config.toml
num_hidden_layers = 12
hidden_size = 512
n_experts = 12
experts_per_token = 2
d_expert = 288
d_shared_expert = 576
hidden_act = "swiglu"
moe_layers = [1, 2, 3, 4, 5, 6, 7, 8, 9, 10, 11]
router_score = "softmax"
normalize_top_k = false
routed_scale = 1.73
balance_loss = 0.0114
balance_bias = false
n_groups = 4
groups_per_token = 3
shared_expert_gate = true
init_std_router = 0.0133
lr_router = 0.0012
vocab_size = 45986
norm = "rmsnorm"
norm_eps = 1e-06
tie_word_embeddings = false
optimizer = "muon_variant"
learning_rate = 0.00747
beta1 = 0.93
max_grad_norm = 1.0
batch_tokens = [65536, 131072, 262144]
max_seq_len = 1024
train_tokens = 575900000
max_steps = 3733
dataset = "wikipedia_en"
Below are experts of layer 5 (counted from 0) of a mixture-of-experts language model. Rows are named gate (a neuron's input weights, with its number), up (a neuron's input weights, with its number) and show model dimensions 160-191. Each number is 128 + 32 x the weight over its row's rms, rounded and kept within 0 to 255. Numbers have three digits each.
Before each expert's rows: "gets" lists some tokens that make up at least twice as much of what it gets as of all text. This comes from a sample of Wikipedia text that the model never trained on. Tokens count by the router's weight.

# expert 6
gets: " the", " a", " The", "s", "'", "The"
gate3:138075101110160107114140165160149126156145156095105162140184118137094088141114135116104142179175
up3:165146129135096137095166122136175110085149126181146108138188105118190125093147137130086187162132
gate4:101079159137142084098144105043158061201118143148129153110083116132117135141145127141149119146078
up4:097092166080166129127161118158131143134166102066125096113134149157144095116110178130171119147156
gate5:134180128150087120053084078042127165098165086104137137098102186127142129096113203158113182117130
up5:130103129090107145135134147148193160088105132141095167135126124091152111133186080051129080135141
gate6:127119174118120128182123149100179069092139143100094131139089126149096104185086097068187093099139
up6:079139159159128091169155023118161103093155188157152108153176124093074122207092126063148143111176
gate7:105116133126133174152091168139112163140136132112158158142144149136158111092130149130103103128175
up7:143115199184152148087119106112141101146185190123087112176140149078144081122120163138117147180129

# expert 11
gets: "1", "2", "0", "9", "3", "4"
gate3:159161097034140161191195107116201117144146117123144184158134112199094097125142117177104117160109
up3:120080137125112096168148159157131107178160126079093178151079205070141093186141127173113106136143
gate4:102136184124101129135165125149102103110195135207093176121140078150125134143161183184110146123115
up4:077186144185093109151117185156109072106141117095144143108164129157068148161103099115115041147184
gate5:108109140142110185166118067149076143164099092094167146090189203132163158138127089120153154064135
up5:151107147143192176103140106157129078110101106109165099152181153097119177115118120157130170145087
gate6:187112082136151092108147116076114178141133100157064026092140078154059125115153065070064153139148
up6:133128142142116118122131079156133114176139131182106131090091111137050100097188168167069146123183
gate7:191073129085153171106154134078104122159177132146099138147122114096080098097152176151166104150163
up7:097161138158114121097073109112133138191098145106131069139135144143166135054097105134176160183102

# expert 4
gets: "|", " in", " of", " for", " |", " at"
gate3:159113108138177190160118135133153160099113132101122139149095162170113157081115149159148171101119
up3:182163075085143159120113097134117112160112150116172102140154166137187177118117151106091101155114
gate4:158091139109142156174144141121128104185095126083101117162199115172129118143090134116118200169121
up4:131160034130109076143089116124132136132132151184094112179109127151112168155153100115094183119163
gate5:141157117136160106150091164125074134084153170121088135142115202130140138121147091163102130207123
up5:103177144109133098125098150166122128108113116161096106174113127155178090158113168099149194103132
gate6:148189091110127149136141136087166129101151116121124114111165192131181148056137104115154098151169
up6:084161180109073154103130127124090121096097117159127126113138138126124146128113163092142138104132
gate7:109085097157094128140160119100167178137134130103079117134100109117093126134155118132061116102077
up7:153112156127124182129120174130123138157074194069131057122168106169218149133147138142185086137152

# expert 0
gets: " of", " to", " and", " in", " with", " as"
gate3:168090065113091105091116197139127187157119126159129115127160103192149099115112155132124088092136
up3:174164161115168106150212133134110118130107128144094135137179127127174147105163066143146115154122
gate4:134143146115094056111084127101118149168099133171073139103086097130143187120109076084213148120141
up4:131099121122155161135133117127143155169147198109108136167103122156107088130140198090152125107179
gate5:133163173148150097108066071163176164134124148063125148131152129142117082132091203096155160119139
up5:126123142126211159160166152107104117072146055185119157121136142116100125151120109109054130197151
gate6:153085115102119107101151193147179118167119079084139106114187126087184144118144086155171138126126
up6:127183117135104151182128164128150078153101141167123136155125131155122095174064131083160146193110
gate7:170116144090110094156103104111068170126135113115106104152235146152150114118154157130134129083142
up7:119099084121091124119119104193141111112160054165174119139084208123095189144125078152134100129134

# expert 2
gets: "\n", " |", "==", ")", "===", "\""
gate3:098148132164165176107091196146101156127122156079092137126149124170129109119086110088087118098085
up3:086160131097160193084174102150096161158128100183126120047155108183110067114129163181114153114077
gate4:165104178102138128126133118102088107088147132150102134069102123110103113166102137148122147049055
up4:132144177124073133162110173088155128133159101129185123117079150085118157103098093123099169128135
gate5:134175117085101153137120186137153142140099134087121121047172093152072112096196100100151119175105
up5:180083114122169120122154027125099100151154146166145101198126136084176162133100150162101140100157
gate6:085165099131089122139135120147108131114111131100149124085193119102148117097108106132127113179115
up6:082141127136138178169165160105116081108148096133121198166084123158103098124141137144096156168080
gate7:085090118156098118118135075059222124184166125117117103126158096104106170097115116147177072150145
up7:144107078141160133139214164099148091103085108135124147145110096145059200118164091154105106134141

# expert 8
gets: ".", ").", "\".", ".\"", "==", " ."
gate3:149147090175142140148099096156134141144163191112146129110106137104152169102126166115173134179166
up3:112082096150126135222126083149126166107126155115117131127119139103137151150140158126168131130129
gate4:166105110144128162097128137138119184168164150048086065176106084165104164156147168089145156113154
up4:151148152161131060147092105122143097179131157144184195095153125058110107114123112157160141069171
gate5:160131118111162103154105132145122136160142099174085114115121134151141127103115172139131075171099
up5:159126115099116165127071126143034121157149144134135106136168140178151154186094089122164084114105
gate6:137099121088077159136228139131144094134105188115129110078165098128163169150164132143134114107122
up6:134095160102098158133133128113136136095135157125151141091101091126166130115181119135185121146156
gate7:182151049139070068112085113109135134092170104071067107089110082144105139151133088137065140109114
up7:095088162085095078135132130133102136113145140083092112140116122155103065174155177142138144182130